config = dict(
    n_layer=8,
    experts_per_token=2,
    router_score='softmax',
    balance_loss=0.00274,
    balance_bias=False,
    init_std_router=0.0203,
    tie_embeddings=True,
    seq_len=512,
)
Below are experts of layer 4 (counted from 0) of a mixture-of-experts language model. Rows are named router (the router's row for the expert) and show model dimensions 0-255. Each number is 500 + 25 x the weight over its row's rms, rounded and kept within 0 to 999. Numbers have three digits each.
After each expert's rows: a language model's description of what the expert responds to. This comes from a sample of Wikipedia text that the model never trained on.

# expert 12
router:516453472500478470446520514502489462550523491497518509542478478490515523537499496475525521548529578551459486503465467524456511504513512490515491518519523512488483454485487485489505472484472562486487470507489520516510504529517449495479537500503508501481490486494491541473540537520509501464515495527484524512504482505492489508515483434484499503510501510518501470498515550497459475515446532503492437506523517521453471480554518446460478517496501534453523501488499529494546484496485507496480501494447528477523478537500475463480519472493497527486507505483505508486512480458512489514480492504506481503485512539501541460482489504487509483498495493481512513494523502529508523509479480554485464487543446497509502486537467507526537515476531524466530498537485514507544509482494446
Middle syllables of ordinary English words after a short consonant-cluster start, often followed by -ing or -ed: str-and, sc-um, f-oster, spl-end.

# expert 45
router:499496488459548521468531512473450511474497474541509540512479518491558517477482470472465457482487471471496519491567520485484492496441510548493482496497525518510525505489526520506486472502539510478465487520478464468496485482475474520491467543491480511489522525468549481562501511488514469498527475488489476480495500499507499495533505493464538538483523466509464501509541499497500515518516474524541498506462457551521526452517530512479493508527514497531504505512487496458447505517483541508500435451498481466479509491480477489517547509507492476498498492526526513464496495507485510486496522460475502516509480489504464465486482486544469504452478537463493524517480471498523518534512457485505496493538530491494445509469538510463510505498497519500537503467473509513478442512484515
Last digit of long numbers such as NRHP reference numbers, CAS numbers and closing years, plus units like mm, cm and °.

# expert 40
router:526492493485476552465516571525483503509501485501509496536537505458473507564489521528516568515532520553495482510474478511453479487489505475509497516546504500516559443466525482485462461482477525513458504506535526497460519514465495515459528539504517533474497504482516515532519537481458472471518489507509515494503492497494512492514501475467497466499496513529538495529523531524481490480505503491490483485504548486472503476537545462490492527517486517470504520505512504493548536543508499506491519477458559520531522512472470508500477449505467530497537476497528502521512487483531482506505500505509483489522526530459522480513491526515489488476519509504550521528498530503505538475497500527492474457518498487472497502492451482471480466506514548451464466494500488492450471497510467
Short vowel-heavy pieces ending technical, Latin, Spanish or Italian-looking words, like ster-o-ids, insign-ia, jul-io, vesic-ula.

# expert 55
router:498465486487530493513487482519537449496456501500505466507488501494491511503508494507499467486478448546545519453508587494501490501490490510481488459471500499500513520487483460501496490518496520524482531571475525480467522464484545458456541483482524480516559507494490541516467550483497494486520550497517513488433486472466529532532528535507517524515508473521489486504490481540479481476471488503475525525463533517499508471484518494498513527533518470476519519456514516511460494488478525508502524526450516538488530487548502471490504483527516488499497450518501506505494517476514536506515529516513520501513486550521499487482493486453475441512501515502491528518525495483511523508513511526501478524526484517482486470448487512467484486552537556519497517489492504500472473542503535
Christian, papal and royal names and titles, such as Christ, Pope John, Pius, Holy See, Queen, Mary.

# expert 13
router:472462463523517514483516483519503464510495441502535489509492499453501545460495510470472457496463443519533504485544517454530508507528506504480480512471503487499475522557532486515530496527526514487461517511482495469521503521520587540504485505496473501491505489484531459470503523529503556521483527539521504537483550508484508517524508543506486498481522533483510508474481459534498517482499485509528501529470511490515489492493487496511492532515476501484472516510489493492505480421485463516481478517475499519496522462450481493523447517516504465460511440530503510484481535531546516458525462513499521508536519530501503503493522483535510488511476498512502531459497479532499461515522454513500509505510528532494494489480492507483476455538525539542475491488458473485491482505471518
Capitalized words opening or inside titles of works, awards and institutions, such as The, Best, Academy Awards, Order of the Bath.

# expert 51
router:513511488489526539469510486456484494479502453528505497487523489469497525487519469492458467450508494493537535489536453472516511508453488513531484510443520500490476482522482514502541505533489501501490485521504488489534542519525513484536492469459470500520515478479494499484520496477502513511497530480491533565486531514519498480494513566516477445484490495495470481468463478533494524514532520545493521535472503517514473511494482503517464516546519477487462520485473494466499458466496485501505500549520525539514488483462482466493494506530477503463511468494461488514499524509591520496493508495482495500533513511503510527482591477483495508520488462518480531499485500521502478520528466526518534502514526506475505506495523490503517510505538551522441544456491477505496514544510534
Capital letter pieces starting a surname or title word after a first word, e.g. Sh in Shafiq, Ch in Robot Chicken, L in Lermontov.

# expert 28
router:500483558471478460493485484505482530477505506490515502502483508482544496516493508510452478528499517478525510481464502476538490543504492541459550507514490508536553457484507518501479524522533506490463545493510484487495484502465479546531507545494474542463506522503532460523521463479523517480492488491542530519531481490496532490499457511526493490520504487505546504463554501506481508508536474506522494520497504520488536475543458452514504502476501468540461487522475501488447470497493486472505442472520472512472540495506520509443518524519521492507468529560486530501497507549483499428485526500488489509455470484464505477531470518519475520474482486467509429515516493483488493489503477502524531502501501497493511492494483505446514520510474473506531488482546482529481478516517512
Thousands commas, colons, slashes and pipes between digits in figures, times and table scores, such as 1,250, 1:16, 4,000 rpm.

# expert 34
router:465506498456481488525463555517485541487489466499524530487520517460515535543493516536532496545482518452506541492504506532499440498483500496530539488524520500507513504525500478515480483512505487489493477479569517487502537461515561461517474517513534520509433443524519520510514471523493501501495475487473452519484513542491460491471525527504567463501470510522456506506504510487507521494478553481489489516526480511451545459517504490505512498451518483507481501533508464498496551456537514520521486487466498498480476511511468511468510486526470486518499515512499518443468491505482465501494477509518475481524494488472487495526435541518503493438485507495509500522488488488513503499474504467486501457483486495502534484445502529527514508478507491489487549495495513489511472525505519
Clause-linking words and, that, as, which, or, where, often after a comma or preposition, as in in which, as well as.

# expert 20
router:487457545444481509525506455506520548464479484534497524490516518511491484470473548523495500530504496481529499514467509516538508525523546527471507531486515500498581486483519538477507502492541507489520542501490480502506491473459499536519458512503447530475474526509501502529484486474481534503484447499543535505510450480460504469509510560490511475501499443543511494513539493480497486488544472517516482458475491521459484467498464481511535510479487499526488549488491455497465493499480539486492504485527447508464548525535510556502506503517472489488507515519489487479547490542503500461500506508491522508477521480478468474503461548501499526487519491477540473512499491463522499452512483514525499484474493511475474516480533490493530485468495508494496501487497530532502482520538531
Colons after infobox field names, as in Born:, Box office:, Clade:, plus some commas, slashes and semicolons separating values.

# expert 7
router:524515507460486505499454534499503528447517446487500526473507525509515501532499472568490470493511505505525483463493500489532454553498484492490506507477491487489516470515490473473521509489539447496484542497505472497494494474506534489527498505514497509533498484502502512541536520466543492502508475423540507519542487514546491475469502552530545474501536473499511505507502503512476543500528510527471529478466504518490527489466509524537561525507505466541479508528506449491478517491532497530518509540513476494495490489532537493506503555550493536474497503523494517470511481502487505494493530479490498497493523490512525481483464537494495495466512462475512412497492492462495509464513491491498522496548475500459471538471504529491543465505505492468508522508471501501510460510527550
Commas, dashes, ampersands, parentheses and pipes right after a name or place, as in Ovar, Portugal or Everett, Nicholas.

# expert 48
router:514493469475469520480497535494514497539495540515515522544533505516467479502501472503510496451488518491492505474520461522467459511475480519557534518512489499491503475507521479526530477517495543485476484468527480499530519492516436473537508463507483450453437508489524483535516476516507473474503520497500518487491494495471536522526509505484465474472507517521442515538502471506518509520509495485501470514494517480552496510512506502528447481481559494434492482477525528501490464501508523513499468484522566526533538478565501529506510497463492487498507486467495486544509509508513491497484447510539487458486512503536485534526521478493484522519460516489476537502522532516478497498516474447502489501478491467519493502512520518462525547469493522512452458522549520513479521485492507
Single letters or short first pieces starting a split noun after the or a: p-icnic, p-ontoon, stat-ues, magn-et, c-anyon.

# expert 50
router:506471515488533480512546481502453474520512494508500510492486510508492522546509443476463549519503497506453499512473466500465540522496477540502478515491507500472497480436496491482477526489457491528501463525512507500489473539533497507515527497488508535486522516498469524475513509487508532490489492496508515509495493463484505508518516446488503511502503546497475495548542479508476490526497503473477490516485513520488437530529506473498435498513510529464542516490487525466501506505511498504527471513486491525533461498530437475512482486504518479512512525451489503536515530479549504530488523481532501524514464482538511538473525490513502550529499486486483506480545505469490531476496510550452479442540491457504504476477442506500498495457546530490500440543503473543499508531503466
Short internal word pieces like l, r, in, ul, at after an opening letter, as in O-l', ec-l-ipsing, p-iv-otal.

# expert 24
router:518487443470505486464547541537486525525510540489507529511573452529505517505459497516496489486511508474465500470523478488467508465481498524551550487491494476515507513501510453512508495517465542505498431508544462491520529483491481456496553488493513465476463496486460530489489460507504510493474498520478491514529538513480500511514479491500465511447499524501468523512546506517476524516499475468505506494505493520533521475512474521539458489521515507519501501513524529483548509512520517502493483479489530508477496520478471488504482475469514505479506468515486489496509507514562468577476496465517478497512488503525433484524516472509489535418469485509496510479495510492530518487504465472479506520486518502509476508501550510501480524532498496503529467501529531510475523454453501
Word-initial prefix pieces of longer Latinate words in expository text, such as ins-ulation, con-texts, res, ext, dis, comp.

# expert 15
router:499456514445528502512474517499534583504498467506527529519525496483481478521474485477521505499495494480454448490511472495511485516482473509481485530475491527489535517502524527519484508515524476513441497470496521478484475469479493534536446522486493513492504521526501462518544488489498505531516458500529495525503521473495497500457538538510522489445507505538553493507518494470440482510516493537489486498509441491487506461492497491491514536472516480545491512463525451469482488468518528468523477494489523521476486507530480526461518520526524508499522520491464513469511508531521462474498515487479526537463534511481489475529533532493491519437545499469504461487530487498551523494512507443502508500523518493451475543481509474478549508514478507488499471488532510490504470516520521
Semicolons, colons and heading equals signs in lists, navbox rows and sports tables, e.g. "Interstate; US; State" and "v; t; e".

# expert 38
router:509490527468528530521468496511506527485486479535505498494508483468504480526517494519508518484506509464496521518440478487510540486490482470502507481458499497490500537482517495490502508535483467529475462503511508480515438424456504488480512484493486537508537525513511534520516500507521510490491447537497512504463506528519525494515541497517510448472507509527529494502519515508474482504510487472508492509559452496496497520475492556513507493497428519524501499512499482533456484496494504496498463511541450466494539505525540486466515538493491486472472542493488508477471522520437451471469528451482461512523453487490456442510531518532477515500482524487500480530518498562515511440495481466486487489511513501521477531470516502466500526507450509475515486473512501495479529458507511
Line breaks ending infobox entries, table rows and disambiguation headings, such as after a field value or a closing table pipe.

# expert 43
router:496502508511515505474499510485505535451482510495471532519503472530513512506482504463501490511519484476533505478516510458527489484491491493509550492492479499487532517493555480496478535510502511492510495456483472454522511499482477475471507507490498509470499584482473471536527502518523513472456462482476504529490519466483502509500525513538514490485507468511507478495552544468467523501528483571567501516500463511488499474501469500528481530491508455558505537487549485500461499514522486476494504482494512478484484508518476544477534512493491494531524526476494484475520523535545488472487514441474524533499493473497516486511523515531499491483511519408504473491524506503516501481493520467500527524525488493496484504483483512470524479481435506438506448493510495454447454507505527
Pipes, periods and symbols in stats and election table headers, such as Votes | % | Seats, ±%, Apps, Goals, Pts.

# expert 2
router:475494511513545477470503444499502498485521472501535497500475515486523491518481462506453501516507506541506515495515533490470495498496491519498500519501519500494503473498477497549503484507512546489504516507460514480519486537545503535443490520500519517501520493497497481490531509548502482501484488516502472502505442495490497512530486500476488504520523491514521481501501521498520503532480474510484478513521556476483483493498500493434512573504503512450516482492449497491492489460500502505469525527475488521526473504487520497491467458501545550467474511560474545503488509492513478470499529550495544521506542534519537495460484500503513493523517507515524515525504434518460528519431488530463473524527451497528483486532450501490548436499504543465508501506490478530567474479487478
Word-ending pieces like ard, ight, one, ave after an initial capital letter in names, e.g. D-one-gal, Hamm-ard, Pr-atter.

# expert 49
router:495434523537507449542516485519479492464519498459472486496496478499497510520471524521480550542515468546505497533448500490468492512500504483455428518554513501500492509480484473454542491477491547511517490562503540487444527469496523494499507527484477515476537478502503524485498571501491533503537512523507470493471457451476489538506495491516491493496523537550472516504462467501485487482502500542508464468475564491522487514520495454497532480488527504508507467483509486494490526508517490489510538462506495487507499500490499509526510533542504512527544483466490489525495525503489485447520493546511546486535517518539514490496482533531505525528509504508489545487507462496485486469496538452504518482509520510492487506531467509494485512469510534493494490504478514495505455500467479
Adjective-forming word endings and possessive s, such as Strategic, Paralympic, instrumental, perchlorate, men's.

# expert 19
router:479491511468500515481538528520497498518477525484531502502464468520478530439508524466514439523458445524476488476557538491526452464484521474447449503471488457526507521492491515526527495494543506496467497481498520488515511490475495539499495511474510475492470512472507474483477519529494518503492503495494524519505556470464515482507496527481493512457478486534528522515517506492496533500487462532548483510474496484519516482482496510529481515491460492514473485446534478463515492457494542494474445515510565489517513521487494501484438514496499482485536461506504469483501481542516515509486468494473473496518498517479489493490537507463517530547481515507485535479441498539493482527532470487517524535473520525499517510503536486477473502551491497516541519469522531498486513521468539
The particle up in make up / made up of, plus proper nouns and acronyms after prepositions, such as ESPN, Rome, £.

# expert 1
router:518553502563515501466478446462499527476506460504481512544525536496538487472470475509488488516495517509536468461487505472519482507477490456500556492477537525543505496489506510518532492579527477486466500507508496490503454491480485497496474579512475501501514509482517452508533468467532477521514451535511495525508552532533479420441496535527537503526539486493486526515492517538489501508517521541502523514459470482486473487513467523478443484506527495505540513518466474468470484496517474507483477473501513484516489502477519521514522534514512516499489526545492517538507483477547510458504478467484477539484486488477528503515495498507506475530494501514510525479495470512517499533538514500513508532509517468499482499496519511521521502510484520503480495496502464508459479475522523
Single digits in tables and track listings, especially the first digit of durations, scores and dates, such as 3:35, 2002.

# expert 3
router:524531501484505468505481519466516517490512453525505530488540527517544474545496513497502487545475466470500473506489476512529504471512530495489500496514478501500520504487525484494520554527522511505518541495473464510531482508499480503493483479484521512516503492521522523542432520483521544494512452432499515518521453484496479527502529501514525534483485473476447452494505489499490539550488491520508502494522443483481522505456500499542466527504504480514480536519557493548471513457529497529501485516475509475506496492516462531489523531440504510506459490499475514478513504464509505483501529446490510510480501484564496491488487504481512482493490494485510468455513493468528473502499488502504516517520426491492513456506483567510492472495474497442517467486520471449474503509532535
Full stops closing sentences or abbreviations, including fused forms like )., ". and %., e.g. "the city." or "e.g.".

# expert 56
router:486519537480506487496482509508504527479464503501545537532490534466551496500485483495490483509489463518524501442555499440511494455491477480524522541496515501510528515464518502534523454529516458487449507515485499481481504490456487533483481557501467539526501508468540474545494533500508495510511477468516477520517565490500538467512522502517532540489566457509500497506534517501466529536520473514534515491466468523481513483529491536519488518522483471532534511500513473460479507505526492502522457443503521471517495473495499519510507534517535506524476482522491526489521539508547537467509526495500525536499475498472479491495465491519535493502503503487493509537514451477515502517519505476476526513524502504475499518492540505479513512531476519525520487478521544482450445516530497
Greek, Cyrillic and other non-Latin letters within words, plus digits inside numbers, as in Σπύρο-ς, No. 44-4-9.

# expert 47
router:463489457482512519489547487519467489494463503519513522499529468473549526521493457517496508479503483518524507495483482494484528499489509550515507477527490501519521492488450487503494477470515535484505453510511500493522509486518443512467488480474448536535543521473505547504505513450540498512520543510459521502536526539500523542502505510527498538497514451507463504492512515553484503509487483471508535466505523537512503484539471519481448535512510505517496565503500486475505481509517519499493483465482474501463483502482484475487470494496490464499519495499498518524500516466559504537462554461497517518495531538474450498502467523499473501465501496482522495546503474480507513480525516532529508504511521499479459533508489515486505460550522499505506438499505526516449471483529566
Word pieces inside Latin species, genus and family names in taxonomy lists, such as -idae, -aceae, Polyphaga, T. philippii.